From a checkpoint of a small mixture-of-experts model trained on Wikipedia: 705M tokens.
Below are experts of layer 4 (counted from 0) of a mixture-of-experts language model. Rows are named router (the router's row for the expert), up (a neuron's input weights, with its number), down (a neuron's output weights, with its number) and show model dimensions 0-191. Each number is 128 + 24 x the weight over its row's rms, rounded and kept within 0 to 255.
After each expert's rows: "comes before" lists some tokens at least twice as common just after its tokens as in all text; "mostly gets" lists some tokens that are sent to it at least half of the time. This comes from a sample of Wikipedia text that the model never trained on. Tokens count by the router's weight.

# expert 36
router [112 126 143  69 145  90 131 143 130 144 109 114 154 137 115 125 135 130 129 142 144 109 123 154 175 100  88 159 111 114 158  89 116 145 110 108 149 121 175 167 119 158 159 133 110 128 106 138 107 134 107 173 165 114 113 105 132 155  63 132  78 107 131  92 125 122 131 121 113 153 154 129 154  85 136  99 161 146 188 113  98 134 116 184 111 108 159 121 140  71 131 152  78 124 124 120 158 102 151 123 162 132  75 102 109 109 121 145 154 137 142 133 127 125 100 151 127 131 203  49 111 109 100 135 114 149 135 100 132 159 149 157 149 157 116 141 119 152 114 114 137 100 108 113 126 153 155 169 135 123 136  90  97 145 163 128 142 123 120 132 142 151 127 130 148 105 121 144 151 148  92 115 127 136 125 127 119 129 120 135 133 138 110  76 125 117 132 136 121 144 110 121]
up0 [134 140 127 105 152 139 111 132 126 169 158 115 132 155 167 119 162 120 153 169 146 116  95 134 177 104 168 115 134 120 109 126 140 106 128 116 147 139 152 124 105 159 148  98 123  22 111 118 163 126 112 138 117 154 159 137 109  89 144 154 156  82 117 138 122 120 126 120 103 151 101 166  97  96 159 155 130 133 102 126 104 137 102 128 107 102 185 103  75 145  95 128 133 121 114 168 121 139 158 147 135 133  99 118 159  84  96 126 143 100  99 135 133  94 126 108 157 166 161 116 110 147 135 168 105 127 138 107 128 165 143 155 110 133 114  87 129 134 148 132 143 131 159 164 115 126 110 107 143 117 121  69 153 164 117 107 101 159 116 121 142 106 104 162 136 150 144 150 126  90 139 123 131 128 123 109 127 125 135 147 121 144 110  84 120 174 122 116 178 113 135 118]
down0 [125 135 100 136 152 148  84 108 122  67 113 147 162 134 149 112 112  94 135 132 127 156 109 145 135 113 121 102 130 144 131 125 128 128 114 122 180 154 111 115  70  65 106 128 109 158 159 144 108 130  93 131 126 141 113 143 126 144 141  89 125 114 134 110 148 147 172 129 100 133  91 123 117 113 117  81 124  86 124 141  90  82 131 115 159  65 107 124 148 126 154 133 111 107 121  95 129  86 139  98  99 138 155 105 112 155 131 109 123 139 137 105 142 122 142 152  53 111 122 138 166 100 122  95 124 119 104 134 132 119 151 145 162 125 138 126 140  73 182 120 164 176 121 106 152 135 139 121 142 138 133  96 145 144  99 121 137 134 176 134  90 140 116 134  98 142 139 132 145 120 114 184 139 110 167  90 135 135 130 125  93 101 101 143 151  92 116 149 119 156  84 120]
comes before: ".", "–", ",", "; ", ") ", ", "
mostly gets: "3", "9", "4", "8", "5", "6"

# expert 13
router [ 85 102 132 106 133 106 168 118  64 136 143 131 125 162 126 129 163 126 131 127 182 109 119 124 162 118 120 117 110 111 130 129 135 125  93 133 151 129 142 134 129 104 132 127 121  97 122 144 119 152 127 156 124 116 101 101 117 146  90 159 103 149 134 104 108 137  85  95 136 103 132 155  83 149 107 121 166 149 124 133 118 135 169 142  87 129 166 146 120 127 160 161  62 171 148 128 152 141 126 134 152 153 150 108 122  99 132 133 187 115 145 142 104 124 115 154 136 154 146 135  59 127 138 141 118 135 131 132  95 167 131 138 151 110 138 195 138 166  89 180 114 103 129 154 129 165 130 131 174 107 118 116 120 124 157 130 115 133 124 119 165 126 113 117 106  78 111 166 136 158 116 124 125 117 167 137 120 166  95 119 116 113 143 133 112 125 152  81 126  83  96  79]
up1 [107 137 140 137 138 134  97 117 113 120 137 107 107 132 146 121 161 146 158 111 144 127 135 130 161 180 135 171 121 161 110 136 162 154 170 131 126 137 156 151 132 138 151 133 186 139 118 132 174 126 156 106 100 100 147  94 109 147 134 125 161 129  97 147 112 125 157 112  87 116  94 157 136  93 143 111 119 144 160 107 120 127 145 194 165 125 107 120 114 132  99 145  90 134 120 132 121 132 126 109 126 149 117 137  94  95 130 142 121 112 115 119 117 107 119 154 181 150  83 121  85 169 156 168 132 109 136 135 123  91 132 144 176 121 141 125 174 120 112 131 149 113 148 124 137 130 192 148 145  85 115 150 129 143 157 128 132 132 127  77 117 194 153  89 155 104 141 143 160  91  82 107 139 169 156 141 126 152 130 166 171 134 152 150 120 131 121  89 132 114 155 124]
down1 [151 148 177 125 150 114 128 116 120 129 138 105 142 124 161 120 106 113 113 152 142 118 123 116 106 121 144 144 144  88 129 141 124  91 103 122 103 132  99 117 143 144 110 146 122 111 155 146 131 124 133 117 125 141 106 195 198  91 152 160 155 161 116 139 137 129 138 113 110  89 174  91 114  93 147 130 114 123 104  78 162 113 142  91 118 123 145 131 125 152 154 137  76 143 111 132 133 150 135 164 121 146 142 126 166 121 131 160 142 144  76  75 118 133 131 121 134 138 158 132  99 115 102 133 164 122 136 158 133 134 102 171 132 156 118 152 140 164 126  97 137 130 162 178 115 135 185 110 128 143 172 139 161  98 122 116 140 115 152 112 117 201 156 150  77 114  98 138 111 112  77 137 161 126 132 144  98 131 152 126 166  96 147 150 112 103 113 117 116 150  98 100]
comes before: "| ", "0 ", "|", "0", "1 ", "; "
mostly gets: "—; ", "Apps ", "–; ", "DF ", "football", "MF "

# expert 31
router [ 86 129 109 106 159 101 133 125 167 181 153  96 136 166 127 115 135 178 106 138 151 110  76 164 176  75 138 150 104  81 115 142 130 141  99 100 131 152 121 151 127  94 163  89 110 123 152 101  71 152 152 137 131 108  90 144 109 141 110 191 141 106 172 110 125 142 103  95 126 145 110 128  99 127 162 127 153 127 125 126 120 128  81 147 128 159 139 146 150 107 109 135  99 155 144 123 159 153 143 130 131  96 132 137 122 150 133 138 129 134 141 148  99 109 122 140 158 101 146 137 136 120 129 138 103 133 160 121 121 133 140 116 181 172 122 123 126 130 109 122 121 110 125  95 147 125 140 157 124  97 127 161  86 168 140 179 117 125 155 108 137 131 175 155 119  96 135 161 123 110  80 121  99 127 134 112 112 128 119 149 148 171  70  92 137 100 137 123 118 154 109 113]
up0 [149  90 115  99 112 147  76 126 152 158 140  87 176 103 132 163 139 154 170 112 110 110 114 171 134 161 116 140 144 117 106 139 117 112 175 148 156 112  97  97 113  89  97 147 150  96 112 111 111 103 113  90 152 139 142 119 144 136 163 164  67 102 113  94 170 143  98 104 120 139 121 139 146 154 146 109 124 141  91 132 140 102 115  95 117 106 170 149 118 146 163 123 121 115 103 151  98  89 150 123 166 146 140  85 123 111  96 126 113 127 131 153 114 138 106 123 139 146 129 134 129 106  91 145 101 111 162 138  98  95 180 121 116 167 172 119 161 130 108 101 146 127 136 103 111 103 109 118 111 119 151 107 101 180  86  82 144 169 160 145 143 123 135 116 104 100 184 134 145 120 108 136 118 112 121 145 116 125 128 138 115 142 106 115 123 101 164  99 144 121 119 109]
down0 [103 167 130 144 150 127 102 107 185 149 118 146 123 136 126 145 138  95 145 172 104 102 155 162 144 145 108 133 132 173 140 127 121 114  92 140  95 137 106 151 116 115 130 108 175  88 135 145  99 146  91 133 107 143 156 137 152 184  99 125 106  83  99 134 126 110 138 119 129  95 149 115 147 103 122 152 129 131 167 107 120 120 142 122 191 124 151 155 126 126 140 140 122 127 119 125 162 120  91 144 141 112 134 109  90 137 139 149 149 112 141 132 129 123 178 100 113 128 132 116 114 152 157 122 129 147 150 145 179 128 137 171 116  94 150 107 131 159 129 154  98 154 160 127 121 130 117 100 103 153 141 144 143 117 127 147  77 183  89 106 134  79 119 144 155 122 108  91 122 152 111 111 151 154 146 131  70 119 183 109 105  88 144 162  79 165 146 152 127 161 142 119]
comes before: "\n\n", "The ", "\n", "He ", "It ", "In "
mostly gets: ". ", ".", "). ", ":", ").", ".\" "

# expert 11
router [116 116 162  77 154 126  98 133 123 131 120  98 129 113 158 124 156 171 103 100 152  68 137 142 140 102 131 131  83 141 183  95 124 120 163 129 117 127  82 105 115 125 154 131 101 119 150  78 105 167 112 108 154 112 147 120 131 114 149 169 115 114 154 119 107 103 141 117 131 151  98 144 148 145  91 167 114 140 120 142 133 165 110 151 129 122 129 108 131 139 114 146  94 140 120 117 175  66 164 106 139 186 115  93 156 117 140 154 111 123 154 140 136 117 157 162  86 116 146 149  73  81 104 135 142 156 128 138 154 175 137 134 128  98 106 132 129 122 125 156 152 104 121  69 130 172 121 129 184 124 158  78 118 147 116 121 131 148 124 109 125 115 138 129 153 103 107 162 114 143 139 144 133 128 110  92 128 118 143 143 108 164 132  90 112  93 124 106 115 130 135 139]
up0 [114  99 142 130 150 139 149 121  97  98 137 112 148 123 173 107 124 141 147  97 119 187 123 163 108 120 128 190 134 115 106  69 128 120  94 135 124  79 124 155 126 136 102 116  82 109 152 137 140  98 109  57  94 110 119 139 148 141 127  81 102 112 143 156  98 122 149 116  92 137 170 125 143 118 102 105 109 146 132 109 123 107 113 148 110 148 161 117 107  95 134 172 151 117 147 134 121 154 144 138 139 140 180 158  93 127 117 137 107 171 116 135 121 104 175 148 109 107 111 167 114 146 100 143 154 127  89 134 110 143  96 121 146 129 130  97 103  78 131 181 107 103 131 122 147 148 133 133 127 103 162  96 139 142 167  95 144 149 148 178 144 124  85 132 138 135 109 137  94 127 118 130 141 108 104 155 103 103 105 153 137 145 158  99 131 160 161 150 120 138 103 119]
down0 [124 160  99  99 142 140  97 148 137 122 107 132 128 146 121 156 146 139 123 147 113 122 127 164 121 148 151 121 101 164 151 121 159 186 165  86 109 151  95 123 149 123 152  94 105  88 116 157 128 108 125 123 130  98 162 130 152 136 121 131 143 164 122 107 151 131 105 139 106 123  83 137 108 111 138 104 130 144 163 177 136 159 115 112 154  64 110 121 108 184 127 136 151 129 151 139 128 143  68 100 160  97 128  90  77  99 155 166 145  68 131 135 138 128 142 111 127 182 112 128 132 146 150 167 101 128 118 154 131 133 192 146 118 125 171 161 147 133 106 137  93 106 132 156 126 119 102  90 106 137 109 125  99 148 107 152 108 139 137 106  78 147 128 122 114 117 155 104  96 115 111 134 124 120 152 152 136 109 107 107 163 113 117 126 110 144 117 180 124  86 132 137]
comes before: "- ", "| ", "\n", "The ", "• ", "201"
mostly gets: "\n", "\n  ", "- ", "|---|---|---|", "|---|---|", "|---|---|---|---|---|"

# expert 33
router [143 123 155 108 153  99 126 112 145 100 129 124 149 167 139 112 119 172 118 127 139  56 147 164 111 129 152 134 138 100 110 117 119 124  64 111 156 115 132 137 136 142 171 103 104 192 122 128 100 136 133 145 149 122 127 146 151 144 102 145  90 159 154 138  77 150  99  97 134 109 108 124 147 125 119 115 176 143 138 164 145 112 125 128 134 108 144 116 107 129 128 126 119 132 132 102 145 111 133 113 148 119 139 126 165 105  80 128 151 115 101 126 138 113 105 115 129 121 154 146 110 137 122 102 111 153 140 112  95 115 147 201 148 180 101 138 126 125 135 131 115 117 147  94 146 157 107 124 124 117 125 150 113 175 150 124 201 116 167 112 114 108 126 147 122 140  85  72 171 114 138 137 155 141 173 123  98 135  87 149 129 129 136 159  97 169  93 100 132 172 143  92]
up0 [ 76 156 135 125 153  77 173 121 153 111 135 138  73 121 174 127 130 125 104 118 144 106 137 119 160 122 128 100 125 160 136 133 144 158 150 112 157 153 144 101 108 124 145 177 171 108 130 128 134 162  97 100  98 146 116 147 170 108 125  93 167 145 139 141  60 140 125 112 144 122 125 106 104 169 138 132 129 164 137 114 140 117 144 106 119 138  82 148  88 162 135 149  89  92 138 149 147 148 152  82 123 133  99 126 129 147 171 152  97 115 111 121 100 122 138 160 133 101 130 131 164 113 152 142 125  98 129 170 134 130 120 139 137 119 110 145  95 104 136 156 135 108 102 120  79 130  92 141 144 144 150 176  99 136 124 112 111 119 144  93 117 100 118 123  76 103 139 173 129 142 100 139 138 148 130 117  96 170 135 115  85 118 103 103 122 123 117 128 142 106 180 168]
down0 [157 124 114 150  92 118  92 125 129 124 134 105 125 114 102 148 128 136 128  92 155 152 128 151 122 187 108 157  86 133 129 123 108 138 115 159  86 126 139 152 156 155 120 111 129 106 177  79  89 104 118 128 101 121 147 139 102 110 182 126  83 150  96 151 108  95 150 160 113 165 125 155 109 139 154 125 146 101 165 134 127 122 106 136 157 145 126 125 108 104 132 126 130 106 153 154 141 119 161 105 130 138 148 102 131 153 151 133 156 101 129 122 152 147 142 141 128 122  96 169 120 144  83 125  80 141 156 117 150  42 113 113 144 170 178 147 146 151 141 129 130 115  94 113 105 105 103 137 155 109 144 106  98 124 121 153 125 110 124 121  91 136 150 138 161 153  66 117 119 150 108  74 130 113 137  96 115  69 107 111 117 162 115 119 142 126 174 135 129 123 142 143]
comes before: "The ", "==", "In ", "\n", "\n\n", "== "
mostly gets: "\n\n", "==", "===", "In ", "== ", "The "